Experts of a small language model: 4970 steps.
Below are experts of layer 9 (counted from 0) of a mixture-of-experts language model. Rows are named router (the router's row for the expert), gate (a neuron's input weights, with its number), up (a neuron's input weights, with its number), down (a neuron's output weights, with its number) and show model dimensions 0-63. Each number is 500 + 50 x the weight over its row's rms, rounded and kept within 0 to 999. Numbers have three digits each.
Before each expert's rows: a language model's description of what the expert responds to. This comes from a sample of Wikipedia text that the model never trained on.

# expert 8
What it handles: Country codes in tables. Country names and three-letter codes in sports result tables and lists, such as FRA, USA, Germany, plus scores and table cells.
router:551493518520506519458551481592498436543577559465496578569435541493477510495523454550519422423412548565558449481485453543509457501584478492500476506475586534489496446506543649515551566469573522
gate0:443550452516548602514463502541420491493414605528553586563503441522529496477556485459504514482410492525502596566516497509524465474571471452448510520455485583418524516569545478495426428416375543
up0:505403468587521496420473502547478487561503465477525505539441559493462535470610486456522467528519503564528580471448573512435492538561458420548572421531518477493587499542486556509597487413428525
down0:419479499466519485508505600430450568539540526404514592487413485514473463531568526388476480463503499510472426528447468490599513481499564443462431462470572484438503462601522485509522467557487588
gate1:512478486531562514397577537527547449612581465482567490512382411537580480476439585490433552566484646463517500493470538533570475468483421555538486484497479548549415543513526449498425546498423504
up1:590488542535460516478403533513524550469412537539508448492422534506561448534560537470461525536537488559446456509491452450519454536474497506474566545452501481546480507479509493521408488490428456
down1:475526503498480490606538565471431506497399494568493558536547477534508489407494535518546411554534524445543561506574468522536551507500487479531527478462541566402476512521398458474457445596531513

# expert 47
What it handles: Institution and domain nouns. Nouns naming a field, sport or institution ending a phrase, such as football, television, Stadium, University, church, museum.
router:517526573537529468464470497519501406476576568479471483502429490430467552577541449529483515418474494579593549437451584456477492589584491469446501497520545544573520407519487526499441571455550412
gate0:449533515564512431565398568524596446511474504596489449576492508520485529474439518482508480434551442460483523429507581506505565517573493558599432510468444525523519525428507451539581488522492506
up0:443536504547529443471497434497450502513518566486548410514462484450585505604543479548527561676512475552501425525568415552590514456523431494525503494476465423442518432603520529594458460553501521
down0:521521539527507518465495514523378586510435523448503431494507581516521403438488494551509525493539544406471503449561483510522542573428564388404501501485485542525475508492519540522522505585403541
gate1:417536556481489393536524592450511484416509511492556486458519443520483493544576588562452377512580491570542427424552498468397553512485509578384583449532549466591409495512500560461396598489526503
up1:467534608503557458465533540563490533493514444486476541478497485569544490483409468494544425618448488537556481502555491449544466505521448504418555510587510476409479502545519591430457490438485487
down1:534566499511543531439405533607510421513578564440542437490591510499458394436590396521504546482396522548496446436483540477457460529452510583478484498505569536443481489421522498575491424495499448

# expert 30
What it handles: Rare name fragments. Vowel initials and odd inner pieces of unfamiliar proper and Latin names, such as O in O'Connell, ri in Snorri, odor.
router:487482477521559548460488545534565470562495496457481560485411553472538560558479391469500467416452467559564445447502502511480576537577537500465466551471563555476476502495529559489429523506509493
gate0:540480500560503545553505503491504495552553548396538519459482438475494446605538493612452441554499462492479542410438469458392588547514512450518581530377514474582464368575511572517521485583513536
up0:460522519486530521540544541438484505516490458489441536406535530619473475487467477474519477481522485451526456486549571528493472537505505497520466441501495474570584471456591452534530520443522457
down0:422454518457441553525536481415431514532522571569492427516516484472496485483543498510566490560465458493515441493450459461487481474509460491481523471507562594449428470529509510505576535504451656
gate1:550480476508438496440535564488526596561504532562502532455535476436554486564511445457479412525411512506510444531424455512507436528473439473490466463534561513535471495498555413521511452486536493
up1:458534555497559541564423639438478553450528439522468401503528417449528502465439576549577488482386556583536509501462625517421534394541465561479410539552476529521399473478506491436422579551470453
down1:545423523477461508500418481506590459498523438490434375533478574506468465533441568449468471555503483539545457535577519485493493492522474531399595535580470420508561456543432548522550385510488459

# expert 57
What it handles: Surname endings. Final word pieces of surnames and proper names, often before 's or was, such as Richter, Novitzky, Byers, plus names like Suzuki and Dylan.
router:530522574472553421463483489505584518485522486476496516448436555488422493536585577562555527502521479536491518456458517514428481540603477472541517554530568568523450416489470576510514550421521472
gate0:518537531587538443417504421508551470518429535439513438498539560512448421437422500576534535524433575473595525529497426480503496502532476466567513584426548453491581469457520433495469510491560559
up0:536420445472456421453453548524557536465519496418425424574640512542561542473459433471519608546511498524607446564586418525455484437551561398476465443417445499525522541422502523538435444485548502
down0:555577467506508564516475488442498577439505559500458446520449589420510485505556508494477469505492481511434560451546470513431507465499460574456564544585551472453510420451428541549419401507513524
gate1:572573506545491523439429554478522538560489432454531497577523476450473595573524549511518448548560485503398528505604489504591509494497534497472515567525587548484461519559598446502605519536427476
up1:393471536524533466472510460481524524533547573541539452558522444498467514504478564528511578483447475533474493521507524437452504538453607605492440595661489457554395486517473444451451443469492588
down1:513497503510459515448523574542559521420511565472570488557498446511539645568492534494484496549641507521526519562521423414471494523548510456566532480530458453395533531546482497562533368572508518

# expert 22
What it handles: Finite verbs after subjects. Main verbs and auxiliaries right after a subject or auxiliary, mostly was, is, were, had, plus participles like released, opened, won.
router:531462510471481485470486446413547522508454438462427489479447487509524541538505521542501472510521476506535513478544516527486545503485510490510460403529588521492489463489460669552499511500545514
gate0:471480479470507577512483514501536480498434479476475568523437380504456476437541464369416444574509476459382485548469461521497485563417585618508396506561527461506522572505361570550446420521504567
up0:451434470506497461583435489503568487543420511506499457563512527479443462467561486469454496483468485482470521551586498523528516465494445442528430495534439485526588494553578503539472519460422457
down0:474499598459481527455522441532548552476512589503444536562552519577523394521487537458477455495514472548507529501443470530484495457547511435523410529420588629444567518400532485586474543515487630
gate1:409613482585452535439536449479586457483527523537491466508501493507517451519407499429512488445522479479456461445493496569455433575469566494509422552447454532568417504471542588553419460499475461
up1:571501511491516457500449499503578439614493533446570546501496445490520543510566609487439488567530469510512455537483461669469449554482469486659473462549504484426430546480531443451458487521510468
down1:453467471453550510466512458503550501448475496445460484528443554532479464553532522560563452517591488446527463541443438447506466370437431388516512443547497451506351461393502569550539491439506538

# expert 61
What it handles: As, after, became. The words as, after, became and become in role phrases like served as, known as, or appeared as.
router:513541506519439470498510482498528493526488505479543467480495568472505470497461507472550495430487555480493535489569406505474486577493508459498448431423553506519557496461507523483508438525490430
gate0:536484428482455451520552557489400437557540472447544523442396611499418523493492502464479473453508538503562449384548527529447531645563501508521424412527477474603486486476538461573551504531560538
up0:538448598449503471480432492501501488533476530561531502569433493562482566521464458471447506522568519543591583485503564527424510555547617415601474532485586424502501543527440456497507520520525532
down0:463448490487468473542451520379563503492453495482494429439529439451500519469485417491542484481479460548573503540471471437598572566448523474567449487585571547423500524480490565514555458439503502
gate1:518431538563439456628481481542464417581462420513542484453459530474636517424553478441511583525539615507463552566576466539489502570487446535492588474466489493529458553467481476501555544546514575
up1:485397490469493483579506538468453529508504491558398546606530476555467481490502525548491423505490558527483485590451462495570520480521455594535499462543425462445539452493500558512542465459576496
down1:504523486583491489463536524527582524532513478528411563434532513580481559459495554522511504507378590499546528524468454454580556479470559495373558576483509479491547479504489388498537517482451487

# expert 39
What it handles: Year century prefix. Century digits opening four-digit years, such as 20 in 2023 and 19 in 1963, after in, commas or dashes, including year ranges.
router:432414492493553619504471577553469467608491482494514465546465463493495529577486518547558482430444538484526571490469541491490523550498432466482471486533574521487501467430561564457472436447546551
gate0:530397499454435588469478522417487559459500627544536514449524482495470555555474502472558517516526465426492435509515492450520590553593515440463514537561603495590529488588508588515497485490439457
up0:530508376476502535499540427516479575431532495574482509467482574533550421451481425553549540414508577451416477541519538540505556595544532463506505575510533504479501485556465521466466479438512528
down0:416483498413490405445481558443529561515539569456496496509583551473468482484509523508509477557505508475509511593493446544478523393542464452493489501601481453449558437536500472523461548514545466
gate1:485452498568556510395572478514458452469475577496504524490480468596492481591482519527506581453565453569502545513536570499453496596531515466534598521402555522456503480470500461517568603484499590
up1:424487446517567461476406593495489512436557506485532479482515453403470493450551585473374529415447556466526516543486547455598439405548595515530366451528510491554496444515558480450419527454437425
down1:634504539530483439620511498558474482587502532522488485616562482586583539569522460498520523554531499464444550511464409488489520591520554551524571495483478494405553492443473526492522437509523532

# expert 25
What it handles: Mid-name word pieces. Word pieces inside rare names and words (M-app-ilas, M-amm-oth, G-atti), plus the tokens app, debut and digital.
router:448565508532534467394536475420593399477515552394496551457396523467469540585450476523516543507419511505569531416494474575404478542542483477462466538541537540564536502495450524519564537545506538
gate0:499584524472500468496538417517519463484535537433427478555558476549460596533493455553540506499480501484486539503528447582495491515530481376554490441460569448480426493467511584471474569448486402
up0:443431543415427529511439575501486524552502573547529434394506530554549517493441503512427594449456525529609487552489540432542549462490536523423562590490438533436531527466422543487467455408504434
down0:537513538535553431508448444542460553498535484557423498545525555470587510496470615542398525469504493524427487463507551482551552448476533513449526478501483524440387557537483570469452582617582468
gate1:474513523464494452553554519575594392508519518499498537410406433566543380485530477556547430521488466567342425477547462592436440523545461503554390528552495517582562469485524524550532504441465604
up1:436582481453417553540457436385407484538488534553447521448496486432479542588542543496498466528499465561364510515551519495558509549506488531531537462547560499564502481466474483420509482430491486
down1:526529577624446475541437527478455587532527486567623464510503489494448483510592469543476522436490519494522500512505489487495517517513432455401575435549496508492426484445443530517429541545576512

# expert 62
What it handles: Opening parentheses. Opening parentheses and brackets after names or measurements, introducing abbreviations, conversions, years or counts, such as (PSOE), (22.0 m).
router:543440557579618476460535544569552522589527497502423480569426476454488532479496447498493524494406432547581482457491494482474489545512515549487515537528538588472485399466525603523461549487463443
gate0:513600582497595475497475464491500447567539487523444538495486484497547537509488521423427482495432467540475466460607578482515550481457540590427532530541543464575506412414512522503518502432455435
up0:529455502406557510474457424533496501521527529438458563468469442445436479485540486453544562513531494545504501531489458472508542456498457505535483519492445500514535485520487557465485442471548486
down0:497544505442600488361599447517421559468481529357496439507439463487523555515408442561485508469520539436594482481435559435489596512527487581520393472444436486538423476407507500424547502501519538
gate1:472546447509538521534472560448439460545449433518561611505479477479475377520466559475499537537506429529485592472480516477491535535598542522534474478507469425403402474556531505510443525564504508
up1:507525392584500449471433458455464543389454510506441433490393499519631491542524446611540541535473418560540568460647464451505424429457598427417517455523448500450446430508599424464505531505559509
down1:464461483568528581429497523542497503435528422523433426495452555439525462510523539494468494483561507489499451495454478409525543471529348496583521456496547427514458486436562543499525524441531534

# expert 56
What it handles: Time prepositions. Sentence-opening or temporal prepositions before dates, such as In, during, until, since, from, and dashes or decimal points between numbers.
router:421497542448518503424475450555573448508556607531529527544447528507494532524453476518554511438489444508513529508511521504452574483525467433517438505512463558639465498458587591468605535487529452
gate0:461490465511536530494543482490455486562597513557527468448479493467609496433452437489469468512492539451454495513546564572446383475473481601465368413548443505531491492499509514502500508487531487
up0:442424512522390500446476526487562492465528538483546448449585448440540409541572461505545468505514466536507413462466510525432439492518492483513469510472482444442520458336464534475505481486467523
down0:501511509557437493417461455477625490597516507550418516396423446534481493520570551465401355537435564397535558534563448466510397508532512493567408461470495585455534490489500405513510603549393514
gate1:575587521530487582508407565526485497508489434424476538552509553530442455473502538563552533490494491567486538488472558451509483480488549611427457514487394598590497467475583497438565506478460617
up1:523468472459454428499446571525485509584569535489459466505488479429537428559457491473492476492538503568535495492556499540553550522516505489515540517476545404512537399549484514537505479534486492
down1:432562539511528620476497477550537580500606378494516561454429514669526438422448524559519522450507452534525512475478497614462464537506468493504556509503522563576502467475483501525511541552430491

# expert 36
What it handles: Plural nouns. Plural nouns and plural endings in running text, like people, children, members, events, plus States after United.
router:424439508496544562484469530555460441493601488463477457467480504412500469518572526517512517506498442580543473467515523509514524546488418527539455403464607441455531542454479563466523491456533401
gate0:554580404481551537537569482486577517486563593453515473482492514522477489527582461570512485417477489602435548567573512496453529434466630583489447521552436484512486491625561469513552479451423628
up0:459424462391535517399533503500436602419632521445454565468410504472537576417511486480424477514532500508546544470481513472521504405556404525446463444503536510540530512497481522437483569494589447
down0:575483504485479479476456510511575430486514469474548580451520487502435474451513557508514449497397471434464516486627558510459510487462586580468509455504460575525511571439532450534493502396590541
gate1:480520368430487483591582507486408604481532555490541445435566427531502458572554516563426530584522520582535439492523456571468494553429592450554542453445511544475507487591523473514518413537443453
up1:478577533459529443441579456449539476452425584534476530564406498421490386454553490520517437378450512535533521488487458480532517513551506581545420502447428559506419508575434483496495447491482585
down1:491449450506448545483450430453572571581597494510510520523453532523484500548514596541456496399519477510539499576513509430483418497620481463494535410536497410459392425404476520539473511525565597

# expert 34
What it handles: Word-initial capital letters. Single capital letters or short capital clusters starting names, acronyms or words, often after a break, parenthesis or quote, such as W, Wh, Ch.
router:458526626484520559430444512582505437515590471437513526536446549467518500510484448564550413399524446521556430425539531512491529528555512520543548467478547599522537524494484586517518530428519492
gate0:441569570460451480490605576473466512584527467500407528505486491447451519556476523463483509420568517443494497436531498491440532568431535597380479450425546528440504452472457514498441555429484486
up0:478563499543556476543465553519494479495505462529533489508480557565495571505601548515556581550588509429448411505446542502464482436537395479525577468548530496489529567558500474563469521481501486
down0:477553469462496489439478560561473520498477561472475484456615521440467472497479543488551492484504599426454597519486457488515441465564540484564449439543511508463494433543454588507511520484495532
gate1:573454571485424528497436460461450415463440552418462455485444540532437523530508458522500423548538484532520469554599450537534521447505501504588439441547553467423469399558507456388518503562497572
up1:474480544392542501548536486434488506467382560374437467562550513416481466612535535502571412556580562470506520557452593468502412493381548533537523493469473507537428439557567423421473567433525526
down1:526457435493612541543535530462491495473618459600427513493498442525497491565459477507483503481471460455364533367502531457604551480465472567480589484418487509625576497514516519467542460596585487

# expert 28
What it handles: Sentence-ending periods. Full stops and closing punctuation ending sentences, including period plus paragraph break and heading endings, e.g. households., in 1983., Sports.
router:496494491464561594462557437425513458452563617554415470556499526487520492537504446487440533484389461432498493468494490507520469484569484440457534420518522591557506489451427568543452521400525523
gate0:462444493553577494625618526512509544432468529539522562461539415578499463516499525456522459475449531473480512487459488441518580477529425476508543496508541486569467507451484458518461519501491519
up0:372492534455446479463491524504576454591549526444516412467626453472434583578451490480526470479542513527595555517431502533463512503514462553526475524509568493453513563555546476557540406468567559
down0:529432396462469523453520526493528511453474552482493584482448549543524518517444486592466579482528445444556534468474599455584502488497502492456512538485376597509541494508490499437561613562526508
gate1:547554479536429537498508522495479487588511518536579474511566431452515471489560455553573461545568452442469461529493571594436477535521468531460570549491391477542540580549464533465472426557543479
up1:482410499452525502460571530498484615573489428441512576535392503544536536496501459529540474449595527441534517494516428486461364489582556461431508467540467650538562502460525442497484473521488542
down1:468477496596530483408625553627498459531496453512508535512490559550565545509478592554550444509479417507571472485574420543470535490503453618455539451543529536570457519528465545544580552576559437

# expert 13
What it handles: Articles. Articles and determiners the, a, an, The, its, this, usually after a preposition like of, in or to.
router:516481562500582486460466527502499444594573518525423447559447521497529482523503461584452481413473479517503451494590576490495497546594529380519451482432496546523403494488540559517542532472556465
gate0:562484603627466471546491465587544453508508541516519637525478578462611618556555486491530566521557405426428506535502594567475499557509445474456452585594518486482543628456470436379490575409561478
up0:450541477413458449470477523448549475512446469470497434568419434490556537444441601460550485557557432412466524507526467468457459489488456511547530490526575472514385487492502474454592459539523545
down0:470544540560466470568557579468461532540445462514540465504542454503494378455445523521477514458439468524518566449558535422546499537481540543495517591426508530542608559448571466500533390486452511
gate1:612457549575504493501532498514490599473506500484536501464464522545541442485558490500554510572491528432485521465537468504448482528474477498509536427538473485519440520518576473394494558546464397
up1:427468552480533532449505523578402428472462467563550430486478462567526508476408502569588530485428613394438509452504527432464594432473439440521457542443466434577572523458465514534513478467433550
down1:461464469512470437539492505482539578473561468483503487501495610440442505548554457476377547418513496499440468467412459525515504522525462527445517501547471406465583450511437496499464505557475509

# expert 55
What it handles: Personal first names. Given names like John, David and Jackie starting a person's name, often after by or a pipe in credits and lists.
router:480548540538492537396544552486453530485509581493436509531458505530547579535549408494518563529423457449526573440543516519482528538562494448510462577385461509537532416556496604492479471445545444
gate0:522542502468466562531493470543498427437438460516483519451555500486556497481494465548571574450469545578516498585396489511496501551494528491512371482390487412477591524477520470498619581509472538
up0:442565574436536499501569479514527508425528508469504537483497447463434631541509544470505464441568592441546543467525445470616532568440427411415508487515537539492515557435492548549458518597451482
down0:445492514595504513523573512467456583558611406527479548471490426469480566447458595479473443521479597469506563562565588487436544377567501540430472483600492544512539497525601498422553442483541537
gate1:530443520504613417451513510496549470584528555407487518514520529512538480547516583552515513515387497516512474496466461528494526526509430514499487403587510493550481563466451502497446457461568469
up1:547568477472478581497456392517504442470481496602434575542531503525549536440483463499467453538461506496510562526450508480490580479559587474490460495527539499579496424408576504443411519491530498
down1:419467470445468590500529543490476490480500529526460558538451548503525498560532522470479569432451441503498594512470499497445520492439523567512561539537500516454446498593423537490389580398509467

# expert 58
What it handles: Surname endings and names. Final pieces of surnames and proper names, plus common surnames, e.g. Boot'le', Hat'field', Smith, White, Jones, Brothers.
router:409542572489452542472486548464470429457486528546517498519453574439486478600452526455492516441449516585603482480467479548457586569564494487506456525505567482562537560515441576487463598448557406
gate0:403461567511441581490601480450523507475518552527491521606448545447537382450458491529418514457451508449535472461532396464519520508546527502489536543406582475505569561433487541486441522491534469
up0:496436471476461501562447509480481504487611510478532488472375428424581549452491513506460462583489498535482496498530472489551500564471567458559507473460496480468438540511494594486493548532449524
down0:418430531470502457455548550610490469514475457555502481401516650501448490518463539431526482514467483538580456568437539454555550427590575522548497574450462432534496444533546441463533567438492483
gate1:545486450518537463454534384489480519551467399532496442611565553470543521481483402519538497425485413484407584468528528443514453557440509499496462438473503597434477447510545505416520532447520469
up1:616561534506443573424558451471548448464415570465501517553445499508450402535549490571437475416497507487405537526527515538516560526456459485491457566566463475501536393483483578545478485448470482
down1:602481487565589536507471457461551473485549487466497550354549419467532467519525502460538509511495484475455518489649575520430485461438494429531474573492499494555474525431424607509521442535604439

# expert 49
What it handles: Organization name parts. Words and acronym pieces in institution names, such as University, National, Association, FC, and the letters in ACLU or CERN.
router:440564570481459517512512503507538418516505585508497480559452516467481475579493505539556519455482518505591525451455491489485452614534441509474487416455568532514490498467477533508452478514471457
gate0:473495453516484489482504414499528648548450561415503443453490487472477485532433480483580525508466520489503525483540505459556522449465528509564498588486514522591476512587515505566460517533441483
up0:533534505528478483505530549484400488443546459500573484564488481527468566559480474392535484514550570512499458511447496460446572557446527498485499534511528480511542442381476622497532518517419518
down0:566503465475556457499491436440564478451495492425499366439456501579447522435469475517558412466590532523463578486469522485468532558484478595501443472514521477449472473501512624558448495544452519
gate1:420431517517565506570381482501474483502547537550527503548545554444514516446500558486515506536459503450496538399485409585537474606541467522555531582456430465532491502400603506426566500534558510
up1:441460484645482454598508538479471495529546562431492458466449557478530445578519542538465452449499539587488566611561509578503522478540501412500519442451484565505503514480427605529508490449479527
down1:421539496545519416477481451530565480615480591485436513464516473486539566541525454527541532435486504584484520474426487455475519550522504442505461538520431493501552539508431533468546516552468510

# expert 52
What it handles: Year endings in tables. The last two digits of years after 19 or 20, often in tables, career timelines and dates, such as 19'86', 20'12', 20'14'; also court.
router:496555495520554483446561539542539493520545494438460485478467528406505537598558514438474528437427559556538446442508483451445469529538480381495513450505629586496445387493507559559559490546506525
gate0:489556546592523557512430552453538486435510520509506556470538508543487506423605610480500492477509439488455513513522470471445541479467500537505552553450516563534442425419479576414512519599405498
up0:491551509499470528547467473546491469515436566488472419545492409513541537492454446530513476437581492495502522541493463510490492541545512556463552487428460499461494467527534566493438506555399528
down0:517600420504482481496526520444402509448517480485504487501507449473571435666450575433467447522531495503477461453528422581503468516486489486450611421553497563568436526480448527521524443393485442
gate1:470578391512455446497507491479542527467565449522429493417478515456472534495496493560527602500478481546512656475468466534424474528497488386529555506589579469433535590479474485458524529555499431
up1:467463532470439412553572524547529433555532429550524501578509524489442587522522435521526452537460548522517529412461464470557546464546478504537539511508549499516459437485522463445570500510468580
down1:471439633511543452537547443499498543543499503461487499544436493506534394469538570469528573458549523482512581426468465416492484572411526477539523448409444478518523502464486626532476520432502447

# expert 33
What it handles: Numeric punctuation. Commas, closing parentheses and brackets inside numbers and table cells, such as 1,354,284, (4.8), and author–year citations.
router:460580586531552495513513434548506520555458473451433460507415570443499475563498508542550560506529523500512529497551570496456413496546475456514488392556556492630476422561534525548512553504444430
gate0:497482486502504469535483518482503530375478531434504483512552539479492462572459490498433476406523518545457553490449456512552497493517547536505521473480486551497446598494546572491497512566389496
up0:596507538452524501439432509534500468435474483501522532507573482526500543372607448464493448469564526576414584566512484458515465481414426507460480530548511407560457447521440500438540511586446522
down0:454483509535456530499538428460513428573594504537449514517475516573545444494618444348498485466512498486430482506540486538543377431506492467533455405511504515426513572516444510555477459527504527
gate1:546492524520520519559458499488472493502403438522561448568575451540556469483567497418448453432506509489435429402517483545502557506486478573575460430469468440558382508466508506469385437557497509
up1:476498461549517494494505544570494492523568421481501537481534563547399484483525538465529461588537493503471573536579571467514482537506506472574469575437457436442574461503497433504529566475444573
down1:516415446516475444476483568545496511560551476522498549623495607518435531497577472523502528519512596462512458503492413493468473486436504527472506458543556498551457468564483498512497427503567538

# expert 11
What it handles: Table cell separators. Pipe separators between table cells mid-row, often after a name or year, plus list-item dashes and parentheses in bulleted lists.
router:528456510457519551468449490459468472529553536543483510504419566468534492569501473442514477482404459562516500429528415438492476578519508468425471457496555545570520477529518591571495511538570436
gate0:593356504547543509544556490555493484484463540575447521455479499565520557493498435593487478477436513570412546510545430461473570463551392452492430518477442492454546465478594519568535440575486548
up0:432601568459526507483548486428482505574505541523457384419590548483517521488470528603462526474553410476496590466446519479571495514561529491546578486504584509530551576525535532486549506546533602
down0:456455461531431519622508520417476548510555510526511443567489494536497549473544472488642501463409463476479493498484485498521551506569384463508469498423477482532592556528536579597461599428488549
gate1:503458501557456500477517466421466456523464490530437445587472448543537495561493473410483531603424465619520414424439473522458447447539457453506527480493470490534527413529476488407449482474505552
up1:432448554418567510563499504560434504412536543462562544548530457540471418514597462403518466498377461474501514470483508547487523585434417487583532586539460446524476606416542532465490520593465513
down1:504535412520486436598520500482497479516609485568546444453532436440487512497527396567497417523498539537477451528595552562580616516536479532477560458588531575414493508460509548543465555540440424

# expert 19
What it handles: Numbers in tables. Numerals in sports standings, election results and statistics tables, such as 47, 36, 10 in 100%, often between pipes.
router:479443578457462508401490493534549479514533505475488537546487562491418480580462501562545521468477584492493486469574475489470569520519479432447509514454514562495537442513516600503574491447458482
gate0:465491492478557549521473475434543558511491502444544556463429473482487418525446487463503473424518515447517484424534481488518492504546473474524405570441488397482601495461509470415467528529581497
up0:615555389461478568518482522493437449565527537455504438504547592481565509458556570427487558512500488475493529533547585409436596466509512425412518353537547535474425413540450462516487407445549529
down0:500470478451443576435467487473558472449515480543462442523472506518438385562401447507489549530478485410422540425434405512524599472564573587502463503514439473601505494506501496477471475543532526
gate1:444483504434550528602562462508551454516486511498503497524453587456447457499506486502458436539559409465482458479460459454498455447418426433442568448461555473553505517475519456409528519536498569
up1:505542412576484486541473417544435563536510512581470466487468523546589478436448457501454591496489547491385477520634550472565449446415385604475497526561522541438512558444524511481560524541389450
down1:554432444467507510471552507602539494550454467516444441488569529467487424555540443558418503428516507460444451512595528501519460554480499436459497537395438559519456484592525437559434396642477439

# expert 37
What it handles: Conjunctions and prepositions. Connecting words and, of, to, with, by, among, featuring, as in Fish and Wildlife or Call of Duty.
router:494446509444561492520421537454603500384519522496500476481451533509513550622450526561463546434445504488537570454476493441540517557561538508566528430462514548528489523516490540450455511419549500
gate0:508489508371534521530377468526571524442565554581596367531500470486459468391503442508515502408492470514375546502512548480511472516543490552614578469514518532544469587528474605546568411502499541
up0:505484531500473517433545536568537536583459522477566528537440508599527499541513553559538546528456502413549445555499595506417533512532460470475574477517444489529472495618480415528506521547457481
down0:540456517554540526569468485364559375516409488562478495516540463551571459443515513443503475469542540493539564519479466495607573552426516511563455580432597497442506494462559502486546464499570421
gate1:477542495484504536511458566533518539440595453505518530487519514460497416570516542538514525477434497550407580523553575438572522542521581423534520439538488419492506543489530525447447501463524501
up1:526459592428534537573432505559488446565471563602476541507515427537486457515465569564481456557506518467500544375481433601525571572417471451560404467387468573538502503554508454536407499433556492
down1:458485468563539510518498419506524508483465449478457356417444549502453474563634634494490455439573570553461591529506412565518539550511499487449598473588511534544478530511426489455431485602408547

# expert 7
What it handles: Modals, negation, o-pieces. Modal verbs and negation (would, can, not, to before a verb), plus the mid-word piece o in names and compounds (Ap-o-gee, Meso-america).
router:462542450490459577458381464541571522596583495465382510503443510472542476510420527507546440423464509552468485536412486497494410521534544481538475425490519469520449495413453591514512519524478528
gate0:533456513517401536459531479496496514415387514573473501478497606610467489584474494476508473547508482496546448507463441399490517510532375608429570572496541499472362563511491520406422572501534459
up0:593589431563430556533518486516478395476494414462520431491548509513531518473524468395529565512460524506563475571473448522531512456437524418501460587516598485490546462545458437494576487451590471
down0:527500486573583448541473426455549527466567453419524493560441480438478576492368437428499512563523465502521415457485476489470476372503513536488501496510517518473486492570500333516484559449515496
gate1:458510509462481487434495432443484521564480507473503506547512588490459505557460464532458438464514444568458426544513494513472550554486523551506529421567553405520443556536506496510559478472507443
up1:484570445477461525445539550478446451582521583515472510494574438543539518560535538487448443488554477430510564562425468463484466413494383474529522516426516463440529487535448411526489507485458521
down1:484467578585501434448501511527546457509432527528570462467434505514503438531557415530630507511547573592629501541482517486481502569511513387421491522516551478462569416370512540521556420519551420

# expert 0
What it handles: Rare symbols, odd fragments. Unusual characters and mid-word pieces in foreign scripts, chemical or species names and table codes, such as 慍, ·, °, ġ.
router:499464534519480467464507532509473444496559534459424606452486527464431512540480474553592504412486530523545477461475506466464492539578516427491563552509531539557472490478476592484446562482476537
gate0:435504444553510548504515455457469494514484523453489567549458466628517473498509501533525502544523558523528511563568446538526544546486493452573456486506536538562486478447542577504418428460524535
up0:485459520459558450456524575478437429515562494409518585512473537522518496513491520433422492521449486370531504563610481566486494547477519427606536512491585558517474467445584502569435406580536513
down0:525557513508474468559514476476458495570494535450512529459510554484538566442594544641460465498447572579443558486512599431492460393582501513543590564530464478464521500539530526544415435477462480
gate1:536491522428541433485573493449444494497551499472480553449512509453478519406466505549521494474469545542385550467572457467482510460503531433546546459552416439508588565524545464484569425497555568
up1:443425530438532533506415490438527640494477474454501513485510433504449470545572512463517559585459365537544488550430542549520486396535535510467544467455444544545376526406572486519468455567513465
down1:454573501488532464548542490531521555382522574422480590396472460479596582505384620559570399506505478567523498526470508512446420534515497475541560446527475456534545419496489457485479422467497461

# expert 42
What it handles: Table pipes, heading markers. Pipe separators between table cells of numbers, and == or === opening section headings such as ==Early life==.
router:546534538460546519504591480457566474507573454440546557593348503508523518524521508519500535494391448570537530453536478536469428528455496366514414464438508482547508465469532586495523479427515441
gate0:441499492523544508544596562569618453487545486483452510522390451383518547465464511554367539525423501570613441458522517477441451416549531490540501605555506504515438554568523495604509502417441541
up0:486488517467454570490449433582481479474413529556448550479568477487458453564537516505535496493479618528439502458462537484519447459482517504442481550558482487486518490519625542416503427480489541
down0:538535420532469494526535455510491514396480561491541546558483555504582476559444583465417490494529553472495580495526499428565577551584514421509469449471446413484548426481537432455455448585539393
gate1:553493495429461582512474500461468504464562458497477589432631530493471529526610508509539492483513492436436450498510428416589503578550447563520478525479501505503449531524507454390460389420476507
up1:456426520539528414529497499423422531514473540572439421482523453439458580528517468519442416492509462500428455528568498498484426519504507389504493566473582492428577472502475511546546441514528471
down1:424490477564439497584400543420442560551493458462575586539517500517501446518429486455457485591537514473492524500440461464473429488492507463448506524532554520460467558558532534525427476630496558

# expert 23
What it handles: Clause-separating commas. Commas ending a clause or phrase in running prose, before and, which, he, or a quotation, as in end of the season, becoming.
router:466527529482493601497462516483497442473579487453544463482436567427458454538490542472448553499439503546540549475474603534433548514545515502485457486417576522509477518510488588452471505434502437
gate0:440478507428484479511567561494489499477519561525451584411474416583448431485522535508505537433513497445572458442477499509458461501481513489584550598531507518490524521445538370456497508433504559
up0:511492510470494489586544473506547497451451442430524526509487451536421548574604481461473459528490478429522498477535497564474511424439491476544574440557510476489529438481514516496591486467480537
down0:609499483451499482563425582486503510412452456522493451453523576499541565483424450438609525453527453448502554447565436457534541514475441454504489509578489499505412466515483523542468456637523479
gate1:496542534529621473604536491543581562586429551495453471449531507551537514475588440464492558455462460521514490417513519449570523443512445517549553420555507555568587482544547443386480504514446482
up1:503485490481499489583465489470538455460519478453532439555543524602543501431510481479456500469473567498552494445476506495496568488537488519529443446365509473499544533428545463450561352521473427
down1:574605449479532470476516516472507445557495472546466503562497475529551497508450506520422473511398531421560507448565590407512460600500483521517475431422531579427504485509547455524515405501604455

# expert 45
What it handles: Clause-linking words. Relative pronouns and conjunctions opening clauses, such as that after announced, who, which, when, because, plus See in See also headings.
router:542520569492597440502484497492531469507562578514462533527431518452596473600528513575432556453511483470508530462448549540385515577556530455503469437512509534571516560541515517473439531511479539
gate0:482515552528433490427531413513556564604524515509508400482542402403583422538418441504525518601405529438464511455509550470522449574465553428480565402499518457474402588501433513538482553471479559
up0:455486460505584538528471471569501466514566505428490435459468429485468540447482582475482450481547606523485435364394442480575536482586492473598580559472518602493513511527560526557453408498512424
down0:383489409511582537623523501482428502410408532590494557415487564472485505446478545508531498525526435528486512573416416417521488389417456522422460500441584498437520483479461457489510553466444515
gate1:490442540589518524394567494495456477535418582470473544442452443507459462581531601490564474533492518483515547439480450515498454509440536474484517509599538496437554474469525462528538518543478436
up1:521530427497629495533512528550485475407557401530525472470501537534527562485511466566435469400463478529538511504436460434536413452566537503454478520493508632538481542481510437521455502584518392
down1:441375513500471566496479420520463490464451433582446520548526499507463513452524532436593404477454508463581492471491523524443534449462555516577529513538466473435552577457516486490616568501535420